Experts of a small language model: 10 layers.
Below are experts of layer 2 (counted from 0) of a mixture-of-experts language model. Rows are named router (the router's row for the expert), up (a neuron's input weights, with its number), down (a neuron's output weights, with its number) and show model dimensions 0-191. Each number is 500 + 25 x the weight over its row's rms, rounded and kept within 0 to 999. Numbers have three digits each.
Before each expert's rows: "comes after" lists some tokens at least twice as common just before its tokens as in all text; "comes before" lists some tokens at least twice as common just after its tokens as in all text. This comes from a sample of Wikipedia text that the model never trained on. Tokens count by the router's weight.

# expert 37
comes after: ":", "\n", "°", "″", " Clade", " Kingdom"
comes before: "-", " Animalia", ":", " Order", " Clade", " Genus"
router:489508466488548499464492528513496489488498515492491474500494497454485500502517501463506507521506504463476520517544455519509525462546514504481497453451476490517482531539444476523459471504493506476538497502486439479518502489509502535448542442554485491480513531457472481495478497490499495528533506482532485538531520475478510529533509501502491489524496485479535512473525510533498475525494550506533469492490493528419527529501549528539504448467484518489500495556513509507472511499480465509487481529497506482498505481485472481497539484524495500526529484492481466501505473510490520529
up0:475503521479498481514497494496500550506531528495513498488488497458448494500480494482482483537476477459518477499466539503518484488497520546534490484489483507489505524521489466497479529509488535498501530497468473506517501487512490465465488466519518500513502504518547506477474477517524489465485488521535543520482482520471498529550482451424525519480501506478520472489473479509485453511564472509482542503523484524560511500551517484504479541499537485526485469498504462550475508488496478466476502428500486522539486515505510480497502512502497488518511489457555518553519445482499530500
down0:555483487476477481494479478441513513507487473500533493507511509474522507526483499531477516489518477509518473532471453500530500528480525518475511515541516532505486521493490488508475532468494494487473528494480546527456454505477474524528537451505531519514489471539465500499501515499506453530494475445522464452504523557536532479469489464481513518482485471494534498471507553495513514503516480514466482487504478543471524496485473497484471475520522474530502517464519501479497482485516503485539531506463509491486483485540472465498484468468530493447498496540507530479506514467539466549
up1:475520486508495513502480533505471564524566514485464486491527529513520476530462503535512512484488484512524506517504471553516529496511503483492526515486548514505495479497513506510464493466495501475472542482553467505477552495509502486463466470524511502493465526502453503469473462538528504520480468504499510542492498485523472501466466523500510491517492487493497490530476466457517546523515494513500506531492502528491499540524525504495515477527491501535524486455522485542563503528518448471488493491465499503516551526460539501458468454458483501523479471464534515476519525502487526502
down1:532501492519519500496489504471491466474467537512529479527507503497510518496501480467487545498510486517479549499507513527488505541466460465505507451516464448453532507517501470539549455523466484528466503507508456541512515489507475508510491528473528494484490482532505495512549517482513471500512519508524516479531522462498492500498483511481522510495512438489499429497498512490483500520532519530518483440563520557512553513508502526497530477518496533509470502486525457527499516501507520493478468521534498523485504490503533442482526528486490526479552547490511507464485500480522488498
up2:503460508522515495514475500511548507503493505483505530510508526444487499520545473472513523523459534483513515517557479527524533452467513512485501489477532537526525475487478539490449495484513503564515536514493529503533490512552504465517496476545506478509481502490535530539502497476500499495538467522524524510487520536455528501564540538483534526486516504508525518517514491521536505491494465523533516490487471485487510509492485545489514477481473504503500452515453504482522460477498487494488490522518480488487519480460519490441548491472557490493486510464455481497487507508474480489
down2:476496553524523510520504474482503502471521515483466474542510517496477452537561537506506501499483513508479493503530563471505479467493511483523498490515521501480484480485519488492508519516502539508499539474461526505470491485470548520507493453498477469501525494511463478517474512517474531507578540532500511524547516542461459488526518507523501509510503529506517570521494513498497508487488539503507488556466497536516495505518509491516505464481492498500491459483524499560509498504514475518503519523548529523530477460465521485510523518488518553528480479514477531514501475560481475516
up3:513483467523515505487513503501504476502496531520449533459482561511498505483494515510493535543503505515476505476540571501522500525474514488518475496511490465516534547492476508493468549503466536466524497502499502473512452501462505496520494475487483441472508484502533468520505499501508518491490487513502521522528499500496566509503522525503533516492477495464466426569529498521564480476500505475512475527511441509478492467491519535500477510523487491479517479520471513492469531482497524527511488510515505482534440469490470505489536507525524467503445535500521518515496510531511501511
down3:482520511505477487502479444525535514484476465480503474514479512474507507456520467478558507491536486494496475482514500500473537539498489512477486507516584490449493467491461488476520507510486488482481488490523484498495507487452436515513544487543501509509473494478485477487488484515491524522504507484502483511495495506556485502531502523523491488490498547483535541529466498525522561453539510513503521475534439507480482496488521482484536524533516484477459463458509487562505519530469481529513504497545540528516526535459495501480493507503518511488498482490444500478528484522499502501
up4:484456516484524494488493483534536537543524474476455499483493483467527478479527516579457522503519470539512471485512540489492466510534505456490469500471494495498484515455504556495495498475507530504500519518488512473505518516490490479483500458526517477500495530509516495497452520527462502517520490466513467497522510486536513542484482500496469506532494472507557474482519478492493460564481520529527536501525539472504498508522518494504519463465518497496530517484437490479533464502487503512523482544515503454505578477478511519517477502464521493467528502507490490492483503524489484535
down4:498503525458498522506474449490540502480478461462494525489486481520520494491479537486483446466488526490470511489481516488515517496479545508496520496488491458531518526522501457508507474517522479499515479493463499506460466462521514482512494484485512480477503477504530488473535493474512474557476530547498543501482511553454520494500509500553534573480533546511487480554477523514472445520502504515501540467486470499521532513477470533507482492517502501491518515501548487500473474510516480515500516440542475507482470557494536497513544495506485496504496532518520504509481456521516515500
up5:482491508458496471513496515511535478481492499502497453517487465495518509544524467502466506536487501524486509508496466534491531523528533479544471489518489510477504539493477461431442472468463498484497503529474549526549479486458487515479521494547447452508489511450490485494467519504546521510493470517543490510497482489505506518484479513490505499467465499453490500499532508489499528485502570490466517510485509462490508458519532489478488516476489487552490503487472510501528549480508498452490519495464525497509478491477491519534458510510491519522462500531523542548489502532500500483
down5:490488493429502521506490467517499499467419469449494482531498515503493511498491504527477470501496498466486498493488522474491487500535538523548524504488525507502521472526515509503477476508485522547534492508504523525500464475478486502499496513478516506507525489482522509525507539520505450481509478517492484463508548493495536488507546534487517505496482515478525477523476530491534492481506470514514495503514463521504484544449501504487512492542508506490510503484458549546552442463476509489480499492511490541458519469544491527545559478511552469520494527476484532453494504487490492557
up6:540521485471539535509513557500477505512478510476528492524485485505502499441520524486503514469494496482465533496503496498493479491521526514476520504524519481480546527482536489493486497516485498474522500461524492504564540492498502495517515523533484477498503524574487481496464507513519497460445480452488490515526511460508559486502475510468488499506482476490524514502475513545488485481472563499513478490511530520522485501532515527515503449544500500505483508507465487471574507482479505451481513528498492528491441512506497491555530533514507511522555509505522512484505489493468513560
down6:533493507524512511464508496462502504523519496559497514525483561487511485541485501514465515512524530530491490511483530509507498509485530505500486537474457507489464484481447511512483496457504524521514458542480447474485452493488482501504508504532494551502490482505536524497537481502525498506534482536504531470488550506488480485467519485513514479495532524532459482529508528486499488476544467490507545523455471506485439533525498483489499472519519514520483475534476499465477523534525523527486516471556499492515530483478490437466495484529499503473436493534511509478514527531500478477
up7:497529484443494468540494561485507481530480501499514491475491535499528491539525506519493498538499498523496532519498515483502535475482493508485509493456546464442497484520501492501486536478484495519476498499509501497482482464460462540556527521454490498535480509513513521458544497501509514469476497540476518514474521511542485516495518508489453546482507576484501521500522493489500490468503529466510543538505477522501462507490478475491529515497509474527534470480511475515469460494503498441511490487499498477507505540448488451522499493491546519465486460461552496495509483478491480527
down7:508516504510478454470539528475495495502478552536507507486465486538502532482488464483548495529511500507497499536488527460527495456457470527501507468475466479487452507527485542534519505528517497504528524561544466521466519527533495524518494483513510500490492467466503525523495511535502483533503510512487544467508476506496521462497490478550493474511515519487509517490468530476521536506538521457522479508494483540480511469503492533491560500487506477518487540527464501494526479553473474500504535513498463525487529467440550518504522478482493497503465511523515494468519509480530494465
up8:484523500523491487503478541475531503464467453502493480516490489501485507457468504493462516529502511540496475494491511462509552498474463530527485510441519498487478504504494535451542516439469506497511501451528476474479545493515502544446467540464517496521458542525491521503478522535451532455476483498511494523501501512522471515486536519502528508471481483552542501469502522516509507481497520521516519500488504507520481543526507497527449502495499479475453504506525465503467483488492490525481500533514471496513526531516503443475465503517509465485530485469492530520538498486527480514
down8:513498494480484505498497539526474505519464504524478508501442477529477526481531485486501472483516540450484536527543490463517483511498517465500493482530483483504521504485454492474518500497490517511560501497523473544501501537494504500485503490515498491489467463496474491465478486478498481506518531448485525529508508483503497461507500521510493490496509460493477465508473495503531447493473492554486509508467523502476474559489514531538506540501508456486514542535510489451526461517511522451535426465503521507487522525469551499494498503495481508499532478480506459511512504412515491524
up9:469484508482525457477480512442560465492464527517529524489541481488509525479516528526465476504510513513511485475508515456512526527459558450505479496554481517498530531528485505486485481469565490530490480521494480524492502455480486503522458452488519513527498501472535525539484496496509460477521467490519476504535531473526495502506532517468459512498486484537516504477495502475496483527463467497496515537528541487488486530509494531517518476476458521496486522484471511493494462467507529489513543485548557497483490525442480496495490512500489514482483452521523481514504496494477490516
down9:501498519513480481523497438543504546528460491500487496518505499549533522473451539522484511441495504453521501462495485496504501491517445473491499508491475529524496497458510546503476473522510522511490468521513487466549505530504495517477435514531516509481518510495482502419467481519499512490512460509502483498491506517427492477508512525510501523504523511527478468511502477496474492464513516451517476470445502469494498480465497485480517465502542459549456515515520495496488484472531519527457511455496504556491520514483521522501538465504496496500479527490483499491508508482517503484
up10:505457481533531468472542482517536503508501495508487450491562521516508502488503512493545494523529509532535529508473547491494518541476521490463518489532523500488532474531479544491515480488510532488513496518500457502466511509518504532533512478531467482532526537512463516501507499463511546529483529539506476531495508484471532530490524484505526542510510513518531490535481477522546481486523505473534470508505519507487544503510488514505499516474538469493491534508454433543453552473476529500499527490528444485520488468532480492455498467480510516509502490517505503498501543477482507477
down10:516511529492487489453467483539490498475546515486552509512521484434556503517515483499510523491498476537525510505526454500520498477502464477499495480487515564521502488518472538493478463523494483513492518532527506504530522489510499526460522479466481544517466458460486530479520512482510519505507493476479501496530508519509507564481497441485528528459493510522465501503504493522500458469522458531488477477526520502481485548534472507527546511509479470464529513478533506486470503482520455516542491537468553509499555490500503521487521504535509530504475499486513530500525504503458504494
up11:483508529479532475498505529475519494528509490507505486513453457496508492524459487475494478510525498532479482476530496481501452522467514501494522564526472500427555513497486494508552460466470464512511520526520521475517479471488493467480511559523496514530472555511519498534458493536479495527500483494502508510526497522498500499525488461510446505484451453540524536473499544460494485536449526480505523520511491506504475539502517487521498513489506509509502460517525494502506520443501510496519519469492432512532483552471506489476514506512476476526522535524495514510507479512499491497
down11:499461511522438506491508526503528493515477486542513477479526538498511460470507458513524528465521518496534520493496500482448505469509492501512469517503516496506486482482512479496507473480479536499512492459472498513495504511532469418516481510452523570545487521541516496470465543533495518452497541519504487530506524494525536544464497500495539513515493523538485493505498540501498521522488499489470485520529473493549474504487481495493514542457540523501491503542526492468543468457539481545491480533496512476523498507486482506471506495476502486475505453500548467502467496519485492512
up12:513454519490492508484510472520483452503492495511560497517481462545496466457505499483501503522503516504514501479491525499494491492500446500504500506481489486468522471467495466519512584534503503528487504455504509499504491486493495503535479531494472493478519519493524474513544464477488530492517488482489510527516545507503562526496528524476504519544462493489488432455557512548546529507528487526496490494484502443475478555445507502508501546477462526478528541492478498512518493443513510503480521491522524505497465490504478499516539512488463541499488486481482492540507476478493516504
down12:526446496510526482490515485519514488488498476505480496487543548508493480526474516469459475505462515478465486520470463541496522498495466444507530462516514519482504482538509465491472506475500501497490529535496492455485560518498504496536480463498501529504511474522518511457521471477466489473471552475534489500503528525508543489471461469446520487490460537488509471497499482526486532528541519485483460518515517492484487442508560503482480497520497479539525474513487522440520488477498460484467507489496467475498481495525515517541512506534469516474495500521470547493469504474522484515
up13:521538453475530488535486467449492482506484518529496529442482532508483506513495499525518494493517455496472446503504517440496504461479520504523493503461521519473520484481520483510498483475495544521505479506495518496482507527459503507519515494483491506493523480518490500480474495529485463458503503507486535511503561496524481485504497522498506539501476487502513526497486539509549446557539521510536525497479456521503509476521476502472455499476459499491480472482522526550508529459445493552474540501517517483546508511537501463492510455470484523512505496490516512513525522508470479565
down13:496487518490482512495476447473443514487435518494526504493518487522520523494491498482517453490513510495524527477485491445453536507503493488505475486467500449520495492506456431473505448470484523516469520502544498508478484504509515489525544472481520501517441489501491532480567451506492503506506498498524494493517502509523486501512537550503462525505490482475466488530486513539468502511519509519519499522489550516553456457471517522523487492503474474522515471518497502489501509537508460492501508510539526538553516478507491500476481503509529486518477478443477468479519482516497485456
up14:497466503471484510437516524538510504471520469513496473476461463487480506478508477463491517512472517504484542509498528498508509530506494498502487508471488469530511504543494518507489486511451506543528442498539533483450549510491518509507563539506515525515473503504462486491457512501508488552450518489479488465484513518530499507503543500504471511471516554525564461496479440492505498495506461503490517509436499530497518505531482491448549490465488518503502485498471503499493495491492529470491522520533513482529514464493503495509520530499501495494482495505525486478569462510481463522
down14:471482480466486486487505513503483444498504540481472464485471502505505512485478463551492507505531458493522482460492535515466523480449498515502490526497508522497464510552461529495518515532493544461471461532472486501511493500500513496502534480543471475462477498484501524548490510500547548513506492497483513531484505479515495484493490498460434526512506527512498479538478542465485504490471481477517519470503519512497492520490518558482483459464515483520508509487488490483523465515528455533449430465515498460489523502504516497498473456502479515522518478533508481531509492448521490471
up15:445521476478531515480487493503531459509493483532491518484514497453516507532506494491501503528447453520502474529519494497530512517489497505478481512512480492494474492496454504489475491526487548457490540537493528511523527483494441574495498505510463523443486466532492507491504510477464530460513520481512479489480444521540512562518435476451489526500488487495481494505481494475516491461488488496507513490505490520497475521522500482454501505542487467519482486546496498522502515463525517509468515557502524519530552495549488480486497540493505477483511542479519500484505545509482520511
down15:486455512484491482479511520495483496497489515489533502486535527540559477543503507505526514542504472460509497530545475515491494486520472473515475520521461481504513463534518498513501495498493562530516521502484492483448474543451514487480497457526476493542492491510519523442502471555494490505484459468507557490496543450556527501515505516494493495507452497502457516544481485502459480480475486530461432517482500485503522488462501493505485499513484487499488502485523494532504480491467512486506470519501477497523460514484540447525528504540525487497513505541503507521528495506529459504
up16:516493492507489473478466509492496510495511483534503497486518488469486478470535517520504476555508478512504523485498507486513425510509535497456464507480508538468562499503510524547502504466504500516500520479507464529519521479504534521449459495501516479486504485473491492479472495483543514532515549494519479544551477511507528464454527538501516492505514489513441497519493493503535483535559478484515496522491473563465513501529474506502547477487472452514528502494533532466499478480503489511531555483481487489546486519466485504528527504491464517525530517494548496484503471528491505538
down16:502463536552512497457504476477477499483523456512500528470445527475476478528521468515522503560532509471472539486479509518460492479470501576468469525519520527503497440507484499500526499497490489475532511458520518513450452511539443498467502479515553486533494479507471462520511483472484537450492483498520500467504506494497502466512525528504490505502495538482460438505461468498514504469486466456484488462479505494499510497514536510511527510517525527477515534511527528533489509519475479509480501498450522528472482517500517512503459497467483511494494497491507496510478471517496495501